python train.py --n_experts=128 --experts_per_token=3 --d_expert=128 --normalize_top_k=true --routed_scale=1.73 --head_dim=64 --positions="learned" --lr=0.00738 --batch_tokens=131072 --steps=13955
Below are experts of layer 8 (counted from 0) of a mixture-of-experts language model. Rows are named router (the router's row for the expert), down (a neuron's output weights, with its number) and show model dimensions 0-255. Each number is 200 + 30 x the weight over its row's rms, rounded and kept within 0 to 999.
Before each expert's rows: a language model's description of what the expert responds to; "raises" lists some tokens whose logits its average output raises strongly, later layers aside. This comes from a sample of Wikipedia text that the model never trained on.

# expert 42
Description: Standalone space tokens right before a number, after month names, District, Season, or table pipes, as in July 24 and 1997 - 2002.
raises: "20", "19", "18", "6", "8", "9"
router,177,234,254,194,124,207,182,211,174,182,135,238,166,221,203,236,165,175,247,189,154,189,236,238,160,198,192,200,170,196,177,225,163,215,226,256,198,199,168,239,188,202,226,182,201,240,180,234,247,197,234,197,221,175,218,209,225,244,128,212,201,174,225,228,187,185,278,196,217,189,210,226,205,212,176,197,197,176,230,221,197,197,196,233,175,186,211,236,200,188,186,192,216,168,222,149,170,283,196,176,252,157,200,203,167,203,185,206,186,221,209,209,226,180,231,202,172,207,195,211,181,241,223,180,171,198,149,167,160,162,213,205,232,238,154,271,226,212,225,228,222,187,204,201,197,199,183,234,198,186,226,231,145,238,269,185,146,141,169,194,217,217,210,193,270,201,140,178,199,155,193,200,248,174,223,164,191,166,214,200,264,222,178,230,182,215,236,214,156,158,221,229,164,222,151,179,216,189,203,184,152,176,221,214,245,235,246,216,207,224,175,227,177,199,242,137,174,180,160,169,213,207,199,160,210,219,176,254,177,163,241,223,228,223,151,160,222,166,198,182,216,210,142,251,218,180,178,178,157,180,190,230,240,191,257,193
down0,197,131,266,224,128,183,230,221,206,191,258,176,215,169,189,254,209,207,203,222,220,196,178,157,273,221,203,266,172,222,177,141,141,168,214,225,216,238,242,196,197,187,168,228,171,194,182,137,221,190,248,209,200,169,189,238,220,176,188,169,193,257,186,194,206,233,226,199,267,176,215,189,197,173,176,233,202,221,207,185,247,160,236,176,191,200,151,186,208,169,189,202,215,220,222,179,210,178,195,212,171,185,204,157,173,238,184,208,176,190,172,236,247,203,189,186,244,215,263,187,136,224,202,179,162,240,172,241,175,180,202,145,209,200,206,229,180,149,199,247,162,195,204,233,212,201,179,220,210,191,161,257,212,214,254,188,184,199,219,240,170,204,256,221,178,197,182,176,142,195,208,188,244,187,177,191,148,188,211,218,169,226,195,106,228,217,225,240,208,202,216,229,187,155,215,179,186,160,202,251,208,231,195,177,258,185,181,239,229,228,178,214,188,199,195,190,182,174,208,212,170,233,230,204,182,254,174,222,200,197,253,242,217,185,176,224,220,117,147,192,220,163,208,158,184,244,140,165,221,218,212,196,192,211,220,232
down1,157,206,196,174,154,214,133,179,245,176,237,173,242,193,218,198,198,177,228,184,221,177,199,231,212,184,232,203,190,166,201,145,214,189,175,189,198,199,245,111,256,232,223,239,160,160,262,212,204,216,230,189,170,234,212,209,159,156,213,180,205,205,227,227,210,166,180,200,161,247,158,180,191,222,188,178,196,202,159,176,183,252,190,230,165,188,215,174,203,230,221,232,185,202,180,239,242,238,190,177,183,171,176,274,176,237,215,171,237,231,229,229,225,202,219,188,207,226,231,204,213,217,152,168,175,169,191,215,211,250,165,193,232,164,253,240,182,154,156,186,204,195,184,218,160,216,286,134,211,213,230,227,238,214,220,183,150,182,222,211,188,186,253,243,151,201,163,149,210,202,256,138,227,215,202,190,174,164,235,248,168,223,199,179,178,208,156,155,196,248,203,198,206,168,206,182,169,245,205,215,215,158,132,159,194,236,173,187,161,183,203,204,178,220,208,174,222,171,179,191,234,217,235,224,193,194,207,217,212,204,186,223,209,171,275,218,191,225,216,259,255,178,180,185,214,183,216,220,174,125,186,152,193,197,171,202
down2,146,181,218,182,239,173,208,192,200,213,158,230,203,210,271,213,209,144,207,194,214,149,220,218,198,178,218,159,126,174,168,180,172,226,177,238,207,169,189,203,189,249,255,116,173,217,156,161,189,189,226,163,178,148,220,183,198,231,216,239,194,146,187,238,261,198,181,196,178,230,178,191,190,177,196,227,207,209,226,174,238,193,207,233,131,151,202,221,164,201,181,207,185,232,223,197,229,225,212,185,259,217,218,206,223,181,215,225,257,204,203,177,155,238,213,170,216,212,201,217,177,238,220,217,204,202,197,207,217,191,139,146,228,184,134,203,155,174,186,170,220,170,282,145,185,222,224,222,215,182,167,154,152,193,205,166,231,130,249,224,226,188,208,237,234,167,178,205,215,201,225,203,249,226,188,190,179,174,211,176,247,228,167,181,152,187,249,175,221,196,196,149,185,233,224,201,244,202,192,233,223,208,192,202,186,174,224,210,139,210,210,233,174,170,181,241,170,176,212,235,210,170,215,128,210,224,236,146,201,192,155,253,218,219,184,221,196,169,252,227,163,202,179,185,237,210,154,179,176,199,225,224,193,263,183,201
down3,212,196,170,180,200,173,201,192,242,243,215,208,207,199,216,165,228,240,191,166,234,265,196,173,177,160,214,142,191,144,202,194,236,185,222,202,156,300,248,186,187,219,208,234,221,186,231,194,199,155,192,259,212,156,193,251,157,193,186,212,226,195,135,173,164,274,211,154,184,192,175,167,206,206,176,197,205,198,200,263,190,203,256,240,141,168,279,223,176,171,153,206,204,210,215,180,216,155,210,190,163,240,186,232,186,215,155,218,184,211,259,205,217,202,197,173,205,200,158,205,184,255,225,141,185,220,173,217,203,191,196,202,198,182,238,217,203,174,190,143,147,174,251,208,201,223,252,210,191,208,187,155,193,187,199,196,236,223,217,180,194,188,229,130,187,184,214,195,159,240,196,194,234,190,204,169,164,194,217,222,156,146,233,176,206,236,252,199,252,193,144,168,162,227,231,207,170,198,217,232,219,249,258,268,196,200,193,198,203,187,226,240,184,189,178,242,197,212,161,189,207,134,197,185,245,194,184,208,219,158,193,213,201,212,129,200,220,233,196,260,258,188,215,220,193,193,220,193,154,185,199,192,178,215,169,223
down4,176,205,175,173,193,188,195,185,170,150,165,187,189,161,217,168,222,202,197,189,156,238,200,159,269,238,230,233,172,203,171,173,230,230,220,169,197,244,199,199,218,178,187,205,245,158,166,191,179,206,190,181,244,210,200,183,263,194,208,192,169,205,186,199,230,194,259,178,181,230,177,207,217,216,230,244,196,244,252,229,213,229,168,257,195,278,202,151,202,208,178,177,238,250,184,171,188,218,136,193,217,222,216,200,197,241,189,228,155,198,187,202,195,227,242,184,197,227,227,222,191,224,192,206,208,219,146,149,221,130,205,217,128,214,230,229,192,153,215,216,203,211,206,165,188,175,206,224,198,207,206,211,207,192,262,173,183,212,143,180,221,243,190,144,185,213,160,203,200,168,238,176,242,113,160,201,185,209,229,168,251,232,151,217,194,258,221,252,240,184,177,177,237,167,189,184,235,206,179,168,173,179,149,215,236,219,157,243,242,225,153,118,211,199,216,173,204,183,221,210,209,207,150,185,169,254,248,226,246,241,224,194,209,191,182,214,228,173,213,182,184,205,185,212,237,252,191,140,200,213,212,206,223,128,184,191
down5,168,166,164,187,233,273,204,186,185,180,191,226,206,202,180,171,164,211,185,194,218,249,233,227,229,102,209,200,229,152,265,169,222,171,185,193,177,260,224,232,220,156,160,241,146,229,234,237,220,164,172,197,138,197,224,244,205,258,218,185,202,219,194,217,216,225,197,217,192,168,219,251,191,191,215,202,195,184,240,208,181,200,196,174,242,159,182,239,218,189,177,201,218,216,179,229,219,189,265,149,214,181,179,235,167,183,169,203,157,215,269,196,180,188,203,159,201,142,169,179,217,149,170,160,225,183,186,193,187,162,240,219,166,212,173,188,222,262,215,243,231,156,204,176,204,145,201,203,218,209,171,226,171,149,183,214,171,178,279,227,193,251,217,218,208,234,241,247,197,189,200,189,240,196,190,204,183,236,218,184,155,221,184,212,194,143,237,237,230,188,179,217,165,226,187,251,212,177,158,174,179,210,176,200,200,157,201,225,189,182,195,231,190,201,234,245,192,219,271,192,184,152,211,191,228,208,245,202,157,232,148,184,204,200,202,160,275,209,190,218,221,193,216,186,199,184,165,170,250,203,180,142,166,225,230,164
down6,180,175,215,234,231,145,200,208,219,217,213,258,176,194,174,206,205,145,145,263,174,253,164,188,191,164,189,199,205,227,196,167,226,106,171,245,181,239,174,225,209,184,214,137,212,211,181,184,216,231,204,188,162,159,162,209,185,193,183,195,187,181,213,218,166,208,187,197,229,264,195,216,184,265,191,222,282,163,195,218,197,162,255,210,205,166,197,157,219,157,204,202,236,216,151,197,210,222,223,226,173,218,196,226,200,224,215,235,183,213,259,211,202,174,194,185,216,229,206,221,146,232,237,187,223,216,171,141,194,219,222,191,221,194,183,254,261,213,193,216,216,173,163,166,189,263,217,177,227,157,244,203,169,104,221,214,201,205,229,174,206,184,206,199,202,249,196,226,190,219,174,223,215,189,163,127,238,239,177,199,180,146,225,207,181,211,227,210,210,133,182,172,179,252,198,162,136,213,191,200,229,232,230,228,210,242,238,189,197,247,168,206,199,230,217,211,210,226,165,194,242,181,194,173,200,182,219,189,235,154,212,181,137,187,156,181,241,163,180,188,197,230,209,218,187,205,185,169,211,177,237,190,195,261,219,271
down7,197,194,200,176,191,232,203,227,162,205,183,209,200,198,181,223,189,203,154,235,231,187,130,203,204,200,190,162,194,226,242,181,223,264,191,197,215,179,230,223,218,276,232,171,260,160,233,246,182,166,230,264,217,246,198,200,187,135,223,212,205,191,192,152,205,204,182,206,193,205,226,200,202,217,206,198,214,218,161,194,224,161,147,195,178,206,214,190,178,195,200,178,215,229,213,154,170,161,192,165,200,264,275,221,165,232,248,180,223,252,181,207,153,213,203,166,230,193,229,173,163,176,206,193,220,154,205,178,177,270,236,178,166,183,269,151,139,196,151,244,229,181,173,289,228,209,196,165,190,211,210,210,208,210,219,184,164,179,214,162,205,180,192,210,217,213,177,172,163,191,242,208,159,169,173,131,215,238,126,210,209,217,188,174,142,240,196,219,225,235,230,224,171,213,239,213,175,158,175,207,220,224,181,181,218,176,273,236,205,169,191,231,225,248,168,184,199,159,228,213,193,199,187,204,161,176,248,136,209,204,218,187,188,215,184,201,238,229,209,251,196,199,135,208,142,190,243,230,171,200,154,209,207,216,172,204
down8,224,191,206,211,245,182,234,218,185,242,177,162,203,213,202,158,193,219,173,185,225,183,234,198,196,201,264,218,150,170,225,237,209,188,174,187,211,207,199,178,208,195,242,208,169,238,177,204,256,194,164,213,290,191,247,173,170,163,189,188,174,226,199,249,201,158,205,148,260,211,158,138,185,215,183,230,244,232,217,168,178,230,178,217,193,199,161,134,203,270,187,221,150,208,164,221,199,259,246,160,217,227,228,187,264,244,213,191,196,169,218,224,165,192,173,212,210,218,220,222,163,147,222,196,257,142,225,185,218,147,177,194,205,194,217,214,245,218,290,215,206,194,156,160,146,180,124,250,242,217,206,233,198,192,195,162,205,210,182,206,210,176,158,180,155,173,193,214,198,193,222,193,156,214,207,220,213,224,206,186,197,190,204,171,238,180,187,161,159,181,219,184,201,211,234,222,196,171,222,219,193,219,215,182,174,247,200,231,136,195,175,242,207,243,220,237,201,235,183,249,217,173,214,145,263,148,208,185,218,182,235,154,170,237,197,207,215,146,187,160,169,224,211,168,223,220,174,245,238,238,202,220,198,201,186,190
down9,240,202,258,223,184,256,195,187,169,236,211,228,150,250,274,183,206,151,226,239,177,221,262,239,224,240,205,212,154,187,186,219,139,200,219,218,228,170,192,190,222,220,231,178,276,223,190,243,209,176,209,190,166,196,160,177,231,181,209,202,180,238,226,221,154,206,218,213,219,200,174,239,206,204,203,192,232,127,178,155,187,237,204,206,207,216,219,210,222,238,201,197,187,201,184,228,134,172,173,170,153,229,227,185,245,239,212,213,233,212,199,226,185,151,224,213,177,155,247,218,134,207,183,196,187,174,166,168,121,206,134,175,228,180,165,235,243,118,201,213,194,201,165,202,201,238,254,170,198,179,192,211,179,258,172,161,166,206,169,197,154,168,178,251,234,176,179,190,171,212,208,202,211,207,215,219,165,200,227,189,236,185,223,173,176,182,171,203,171,176,241,209,227,149,178,211,207,224,173,157,166,195,151,180,195,204,197,239,131,245,178,149,200,211,202,181,215,225,206,197,207,223,152,170,187,239,217,270,173,152,275,182,183,183,176,194,210,179,206,179,181,226,176,161,227,228,189,194,219,234,227,230,183,185,213,214
down10,197,199,282,197,195,224,209,194,235,166,125,182,186,172,204,220,187,202,170,178,225,197,185,168,181,204,214,203,213,197,195,145,182,210,196,191,173,190,201,208,180,188,161,231,226,244,197,228,196,191,174,214,201,198,158,169,198,185,176,220,221,159,179,225,205,186,219,184,206,193,205,195,192,234,204,154,194,212,194,226,217,205,192,208,246,272,204,176,191,194,188,172,207,192,179,177,231,213,242,241,202,179,208,185,249,230,193,160,203,199,233,231,146,188,180,222,236,242,186,208,219,260,241,163,167,230,220,164,113,197,203,204,188,137,225,244,175,181,103,222,98,196,243,233,186,142,227,195,224,206,167,251,149,215,165,201,187,226,211,217,165,217,201,206,177,240,219,246,207,244,229,232,163,194,256,225,232,237,202,114,240,195,201,159,198,275,199,251,180,201,241,144,205,186,203,188,153,286,225,230,148,238,213,209,223,165,199,192,188,210,181,224,213,184,162,189,168,199,216,179,248,198,180,203,231,182,181,161,166,228,226,191,225,182,183,227,189,206,217,210,208,203,216,198,216,255,204,190,127,240,213,172,235,207,147,199
down11,181,236,224,228,240,226,232,175,174,194,203,172,156,225,197,207,208,175,195,201,219,217,264,234,255,119,219,209,216,126,189,184,261,176,142,233,263,223,236,191,194,228,192,249,230,274,155,191,187,129,149,197,243,167,202,199,180,211,175,178,230,193,195,226,190,193,257,241,201,194,256,187,209,176,180,227,211,219,187,199,236,208,218,257,217,205,177,170,185,198,170,196,233,192,238,254,209,219,170,187,205,204,215,162,224,214,183,225,171,187,209,174,206,183,211,212,204,186,193,179,187,249,201,208,254,211,176,227,182,170,237,170,193,195,161,204,182,221,167,200,213,195,244,238,154,169,180,236,180,225,122,174,158,222,217,153,212,221,180,189,170,226,176,282,236,190,181,224,175,203,167,179,206,207,248,215,250,161,226,182,229,194,189,242,264,214,201,189,215,232,200,187,155,180,238,191,207,202,205,191,144,177,232,197,180,211,230,160,190,170,186,139,151,204,191,157,205,218,161,180,211,254,206,214,217,154,225,177,224,211,232,204,214,215,212,171,216,164,174,162,224,112,207,191,213,208,237,157,261,128,205,183,222,193,177,203
down12,187,225,183,188,175,195,233,185,232,181,220,218,151,180,198,185,178,194,213,199,173,197,195,206,271,179,186,219,243,182,209,196,227,172,186,126,240,194,194,200,158,221,207,172,211,234,209,229,165,193,226,199,217,216,216,282,210,143,153,194,236,192,196,171,245,225,247,233,222,169,199,239,184,181,222,179,195,189,196,212,186,189,165,162,217,189,170,238,188,194,196,151,205,224,232,196,225,166,166,227,228,202,164,206,172,221,160,166,219,182,183,140,226,173,231,163,170,180,180,199,223,186,287,255,143,270,167,187,172,190,176,213,173,186,240,215,223,213,198,209,185,168,183,261,202,190,265,211,170,213,171,263,194,185,195,198,208,189,161,218,203,120,172,246,200,137,147,203,169,196,223,183,198,191,221,183,218,206,151,184,204,202,189,250,195,241,203,215,231,174,189,201,208,173,178,228,166,267,178,162,245,237,213,203,230,207,241,233,266,167,208,174,268,220,242,193,178,236,160,246,210,162,202,164,196,215,108,275,220,215,177,232,201,211,168,178,213,241,202,199,215,225,212,231,238,175,159,245,181,190,184,223,209,212,172,214
down13,168,156,215,264,163,248,266,197,171,156,196,212,288,229,175,186,134,221,155,211,175,209,206,228,214,236,173,199,200,217,199,170,220,180,133,208,143,162,163,191,172,269,203,197,225,279,235,220,193,276,198,236,179,227,162,218,145,204,194,222,167,172,167,241,183,190,168,242,230,160,203,209,224,198,192,217,150,155,178,186,186,178,186,217,190,209,212,218,195,220,205,181,207,202,194,227,247,169,192,177,217,184,155,221,190,198,220,211,236,258,223,194,212,256,225,224,180,175,210,213,190,172,202,213,197,148,232,175,205,202,193,192,230,190,182,192,160,217,203,156,226,200,208,170,158,201,240,214,225,180,191,214,119,223,236,167,215,133,179,171,227,181,206,206,189,205,189,215,189,216,206,222,179,209,226,199,223,210,137,205,219,213,159,199,182,220,203,232,157,186,175,203,236,140,167,219,182,189,203,190,174,229,227,179,213,264,175,193,230,176,265,170,236,284,270,187,168,177,187,161,249,220,203,181,209,153,187,182,214,228,212,232,205,196,174,237,181,221,137,276,210,222,211,195,199,169,188,210,231,160,168,219,174,180,209,205
down14,195,243,202,228,210,190,176,215,211,168,176,267,181,251,215,191,249,148,208,186,173,169,232,228,177,200,221,222,212,199,157,202,201,188,165,219,210,145,232,257,168,223,161,215,231,179,164,274,218,193,205,165,198,152,194,178,217,205,198,194,169,206,271,218,171,181,258,213,137,186,223,189,238,197,251,148,187,209,208,214,176,192,185,206,175,162,236,228,214,231,221,188,193,223,190,219,197,205,193,224,228,235,204,172,237,169,230,246,229,154,257,214,190,229,220,174,185,183,219,196,203,204,223,179,192,214,228,243,176,186,162,226,194,123,176,177,205,178,118,118,215,224,207,199,175,221,174,211,225,173,216,196,202,191,232,190,167,185,140,185,208,226,203,273,191,221,190,187,185,214,209,210,231,122,227,158,221,199,208,241,205,144,174,165,181,184,229,228,224,231,179,215,168,267,212,217,225,202,195,209,199,181,221,202,190,260,188,211,179,231,227,195,148,192,173,183,185,165,219,229,231,192,140,168,177,266,230,140,237,208,204,234,220,159,259,138,192,222,151,219,198,213,145,188,224,175,216,184,189,220,251,179,161,171,182,242
down15,147,212,215,170,220,253,135,233,219,155,207,215,183,217,177,198,187,181,130,207,198,171,199,226,212,248,143,214,174,210,175,214,157,241,151,152,260,186,219,238,224,186,183,229,202,246,170,238,215,193,210,179,214,140,168,215,227,151,209,158,224,216,157,243,152,167,220,166,138,228,192,194,238,160,231,174,221,162,208,167,196,168,166,197,157,188,188,217,189,200,218,197,176,199,242,197,156,180,211,215,158,165,240,195,183,152,179,128,193,242,147,167,211,179,206,164,163,218,202,233,208,171,220,191,201,177,203,159,187,159,215,234,152,241,172,250,200,176,258,231,223,192,213,221,173,191,162,205,227,244,252,271,244,224,221,267,232,194,164,239,160,243,132,217,204,236,222,145,238,237,203,210,252,195,218,195,216,174,179,210,197,193,242,200,187,273,212,219,212,151,232,229,225,231,227,192,229,240,202,208,199,214,192,220,218,184,206,238,202,198,239,211,219,187,209,177,220,226,175,206,221,180,260,179,156,218,195,164,195,207,188,218,167,149,181,253,200,195,166,201,214,172,221,231,178,178,168,180,224,206,201,208,207,182,193,172
down16,230,175,211,198,140,162,234,192,185,270,225,189,201,210,229,220,163,195,150,183,209,198,199,160,172,205,228,171,225,211,207,219,176,192,144,169,246,153,224,220,189,182,126,175,181,201,269,221,224,159,226,256,236,153,210,200,177,177,191,227,197,254,184,239,169,176,171,243,225,229,174,225,215,176,175,197,195,150,180,171,215,216,148,204,205,210,175,182,215,197,266,214,198,195,178,261,248,216,205,192,206,187,298,243,207,197,187,180,210,198,185,222,200,182,171,220,167,129,244,219,156,202,242,189,179,192,133,213,194,223,166,208,177,156,224,194,207,229,251,221,211,219,201,163,149,220,233,188,146,161,186,175,181,188,195,224,240,182,232,205,214,163,170,174,211,182,175,223,174,218,177,259,181,214,220,209,208,129,176,245,176,154,194,215,212,241,191,197,207,171,203,189,234,242,211,180,206,166,186,206,210,223,280,202,173,176,229,169,135,205,209,241,201,256,206,170,220,197,200,152,209,248,179,230,153,194,181,211,148,248,172,185,240,147,216,236,187,237,219,231,220,227,238,219,264,233,200,209,195,206,170,199,203,201,196,181
down17,202,213,236,210,196,208,189,259,229,157,223,218,166,192,237,185,176,197,207,179,192,155,208,188,255,216,143,207,216,196,207,154,171,204,218,213,225,190,120,174,190,162,186,225,202,196,218,213,200,233,228,165,223,223,177,194,175,228,245,229,229,215,231,215,159,159,203,237,212,219,231,204,175,246,197,157,250,179,243,199,216,231,239,218,272,167,212,186,220,181,189,189,187,179,181,184,227,174,193,220,176,275,164,253,251,190,238,173,212,178,198,147,210,185,178,223,216,172,149,256,136,219,166,215,173,179,195,165,215,142,201,195,223,221,216,194,235,202,235,211,197,231,164,153,226,181,220,275,216,206,155,182,193,184,215,160,217,197,151,221,210,201,250,167,212,190,196,200,231,160,108,222,215,228,192,249,192,221,175,202,201,189,178,184,167,216,177,193,175,208,236,249,203,148,150,236,194,168,207,234,261,150,177,175,187,207,253,198,213,244,251,191,204,173,155,161,206,229,204,203,242,226,197,209,177,229,169,183,160,147,190,234,222,209,228,207,170,169,183,157,209,228,208,197,189,230,119,224,217,236,247,214,259,208,171,157
down18,213,183,236,165,142,205,210,226,188,110,176,251,204,197,183,224,153,194,219,269,200,212,158,218,192,218,215,252,196,179,194,212,224,196,235,225,176,229,249,198,217,196,190,214,148,196,199,228,193,192,213,188,205,234,169,197,134,237,210,121,175,221,164,197,212,206,190,221,192,199,198,237,180,170,176,182,172,231,257,243,142,192,195,138,225,197,206,178,191,215,120,218,222,213,199,172,208,196,243,227,226,214,166,199,202,152,209,206,188,186,225,181,191,187,206,152,145,195,232,210,214,249,211,176,206,238,199,175,142,202,137,214,184,153,193,218,200,195,244,186,132,192,133,201,238,195,207,216,215,161,208,256,250,210,195,229,123,204,193,208,193,182,147,215,129,159,262,212,191,201,228,154,156,183,230,177,299,165,198,231,200,224,186,159,209,208,214,243,198,140,223,197,220,205,220,222,247,231,181,157,214,187,192,230,207,217,182,249,216,199,217,205,212,201,174,235,156,184,151,237,205,185,218,198,207,239,253,203,203,216,229,167,203,188,225,207,196,210,175,180,236,216,201,201,237,176,228,171,220,182,222,223,219,170,268,189
down19,247,210,206,190,222,246,192,186,190,192,218,200,190,195,178,270,227,154,221,216,188,195,230,220,245,184,224,228,211,184,221,152,202,248,229,210,225,209,182,239,199,194,192,217,152,180,210,224,194,190,160,168,207,176,237,226,195,199,204,224,165,176,182,166,190,213,186,215,254,167,237,196,196,199,204,212,156,243,153,197,193,216,208,188,250,186,190,158,186,128,239,213,159,162,269,230,189,165,189,193,242,163,233,193,154,191,192,218,247,289,242,139,214,199,188,233,234,113,173,234,200,224,207,236,197,232,201,187,162,194,177,199,218,250,185,161,239,246,277,226,172,186,185,235,192,180,213,207,213,221,213,213,199,182,233,213,120,210,191,201,110,213,185,242,142,199,216,209,189,150,228,228,179,184,205,207,151,237,218,194,175,200,195,204,173,177,200,181,146,177,158,211,204,261,149,210,181,199,163,230,180,235,174,212,169,221,221,159,197,169,183,242,278,168,219,219,158,212,181,163,179,231,248,161,223,189,231,193,180,206,186,187,217,185,173,204,249,152,158,191,236,172,204,204,248,225,181,149,205,189,172,183,193,232,239,201
down20,191,242,216,193,200,189,189,185,200,199,242,130,182,200,231,186,202,223,213,180,211,228,210,213,249,181,214,158,158,205,158,218,179,183,171,214,245,205,257,228,210,179,211,225,200,161,210,215,207,181,250,192,206,177,260,210,204,230,300,255,216,248,218,227,260,201,203,177,183,186,188,187,202,249,164,170,240,218,217,213,268,200,267,199,231,218,272,156,202,201,168,181,186,204,165,173,186,228,182,209,215,201,225,145,165,225,270,184,241,260,192,188,186,211,173,168,198,186,212,175,191,225,185,146,212,201,157,220,197,184,184,250,128,180,178,187,219,145,231,176,208,208,132,239,186,248,219,245,199,210,184,225,208,200,186,142,183,190,215,174,209,184,227,213,197,171,222,193,184,195,217,193,189,180,170,158,180,207,171,200,236,198,127,135,163,231,251,175,199,236,249,198,180,216,213,240,220,195,197,179,172,187,220,214,211,178,190,174,170,185,127,213,141,183,191,165,213,149,184,184,228,176,195,180,166,146,194,142,223,198,201,197,242,167,216,164,218,210,232,183,183,150,214,208,230,207,232,197,167,226,265,169,203,246,249,182
down21,227,244,205,228,190,204,174,188,204,203,238,226,181,204,197,237,198,235,180,127,241,138,212,149,174,210,212,174,188,223,172,197,199,218,174,208,208,218,216,157,220,195,249,186,195,141,232,219,215,201,259,194,242,178,198,178,228,166,175,206,152,195,135,213,216,181,204,198,222,222,201,157,203,205,217,273,159,199,199,248,246,219,190,242,192,232,243,212,222,168,148,190,215,166,230,203,190,263,228,215,163,177,241,200,190,194,226,240,187,198,194,218,205,189,183,168,254,180,208,148,180,159,212,171,236,225,221,172,196,233,213,164,155,262,178,172,206,221,186,211,251,162,211,135,181,217,211,180,173,170,204,208,233,278,203,163,165,231,182,196,200,187,175,181,172,220,181,194,199,185,211,142,262,221,235,192,251,175,217,219,223,210,178,235,117,216,233,222,171,182,248,167,213,247,249,144,170,189,212,222,223,219,184,206,266,197,253,184,159,163,159,181,207,220,213,220,195,194,194,148,214,200,249,165,213,144,209,150,216,150,219,147,181,217,209,189,148,236,233,211,163,169,177,179,175,186,244,172,197,238,168,195,176,223,211,181
down22,183,169,171,206,208,214,173,247,180,237,184,202,209,209,182,204,204,175,191,217,210,222,219,195,194,169,210,177,241,223,205,215,173,211,251,171,201,266,180,183,214,227,133,215,203,198,233,189,179,239,163,257,219,230,203,179,200,260,159,227,188,142,231,252,197,172,164,187,163,171,195,241,207,204,213,206,209,269,189,198,195,216,247,171,178,223,162,262,101,209,195,128,191,224,210,186,209,214,152,224,223,211,223,159,143,224,162,182,222,218,157,195,184,197,183,225,188,198,205,213,228,248,177,195,218,170,202,193,164,223,218,160,267,201,232,190,209,204,226,244,226,169,207,256,212,185,176,203,187,182,200,168,230,207,187,246,251,129,147,200,227,156,192,195,185,197,230,226,203,228,188,208,256,254,175,193,185,191,173,182,152,204,161,134,194,175,222,225,207,142,216,156,213,213,214,222,195,230,199,146,186,157,195,259,147,210,230,190,200,200,190,184,187,213,234,200,204,180,206,220,193,183,239,206,225,215,244,209,207,176,247,204,198,221,250,205,170,120,187,191,226,209,154,181,123,270,199,157,218,163,188,225,164,199,263,206
down23,192,185,237,191,252,226,231,194,204,206,215,236,204,197,236,121,210,174,218,189,181,211,202,181,195,201,171,151,135,163,203,240,176,226,232,216,150,224,212,233,176,221,206,226,188,231,183,271,189,202,192,226,195,180,181,202,163,195,249,254,211,183,134,193,183,184,166,199,221,252,202,181,196,209,219,207,208,235,211,179,196,230,233,211,240,183,192,198,215,155,196,230,189,198,193,194,202,201,188,229,175,227,215,182,240,208,182,253,193,228,251,177,168,219,184,158,147,165,191,189,95,218,207,224,190,206,260,212,236,278,230,109,229,243,221,195,177,234,140,222,183,193,220,210,175,267,146,235,208,243,171,187,124,226,208,206,151,194,216,186,150,218,205,289,201,227,173,180,254,234,260,179,186,182,173,234,209,199,182,222,244,193,173,154,184,169,166,240,188,222,229,161,137,217,228,192,208,207,201,208,200,205,179,211,235,222,183,212,187,190,169,224,167,144,178,202,206,199,184,192,210,189,221,169,194,220,189,182,171,202,239,212,170,211,223,141,225,182,169,168,239,157,157,197,229,192,180,196,209,243,187,239,210,161,227,202
down24,186,205,241,187,235,202,184,211,224,152,194,202,167,199,170,175,151,156,186,215,197,183,126,146,215,254,196,247,217,231,227,143,227,219,168,191,244,207,172,147,182,257,255,191,254,184,203,142,197,202,223,184,192,199,195,208,260,189,214,214,233,264,185,176,175,233,215,213,234,176,183,176,207,207,236,257,206,178,211,171,207,167,181,181,147,201,192,183,207,224,176,142,236,204,192,156,179,220,191,190,235,220,223,199,233,213,188,224,207,194,240,195,226,187,197,178,196,241,183,192,245,247,232,239,219,201,170,184,186,161,226,209,135,156,279,210,216,171,216,191,189,214,175,175,195,209,221,254,214,177,176,209,196,207,235,180,205,221,235,170,187,237,135,178,223,217,203,179,187,198,173,180,260,173,207,194,191,189,199,193,268,195,111,205,244,230,180,212,215,178,233,186,230,204,204,212,235,227,299,217,238,155,233,206,202,223,177,107,192,207,219,216,247,169,188,192,197,206,176,192,245,233,196,190,184,196,187,176,269,190,247,182,178,174,188,124,191,187,224,189,191,235,177,201,148,184,208,235,173,220,179,217,242,167,164,193
down25,185,184,201,215,207,156,177,194,249,232,245,174,237,208,171,222,219,201,210,183,247,222,216,235,196,193,151,224,236,194,194,220,209,184,199,176,193,142,187,218,207,210,183,219,218,247,141,215,200,177,184,163,182,139,204,191,208,183,197,259,210,205,212,189,189,235,183,196,212,178,293,208,220,199,185,200,197,205,180,232,170,224,178,211,187,226,167,194,180,215,289,216,183,220,266,249,183,148,108,232,221,196,174,241,188,257,147,201,172,224,208,224,162,246,208,176,190,219,214,193,181,189,200,185,235,217,175,204,237,198,212,210,195,234,209,199,199,194,301,245,231,223,193,207,195,171,231,186,197,247,215,209,188,166,198,221,235,227,232,221,118,200,201,237,230,182,162,203,160,253,188,221,206,172,210,199,183,110,197,213,134,177,175,165,189,81,243,178,206,209,144,177,211,240,179,221,173,208,182,140,189,190,157,197,183,154,185,220,228,189,211,232,175,180,165,189,169,170,190,196,178,183,221,185,212,193,200,197,218,174,241,258,201,209,237,184,189,172,191,166,235,163,161,223,221,222,201,167,184,189,229,141,217,224,212,192
down26,213,161,212,178,216,226,155,218,211,183,249,245,242,205,172,204,220,183,226,202,166,203,153,248,221,213,232,144,155,144,192,219,175,215,213,208,188,181,152,242,160,222,187,176,243,183,227,238,254,178,185,196,232,196,249,237,183,173,222,201,171,180,222,195,180,198,213,206,246,164,243,200,234,205,164,224,187,180,237,177,192,172,188,191,169,194,234,187,219,241,171,149,213,257,211,256,137,144,223,171,172,207,184,207,196,185,139,207,181,202,139,166,210,207,129,194,200,194,173,249,207,181,223,188,114,219,205,201,147,237,183,135,205,168,195,209,199,228,233,193,175,225,209,180,187,235,193,176,270,215,265,179,216,213,246,172,187,182,128,184,162,226,201,209,213,246,178,209,156,179,135,173,228,183,212,155,186,197,173,220,176,158,182,215,211,228,233,191,112,212,247,240,214,227,223,210,212,205,222,202,168,172,223,165,184,208,252,204,247,182,179,191,234,204,218,255,186,238,197,203,201,236,191,206,205,216,235,174,220,187,240,198,206,191,183,195,215,279,162,210,212,250,217,141,161,192,211,206,244,214,212,216,184,196,185,230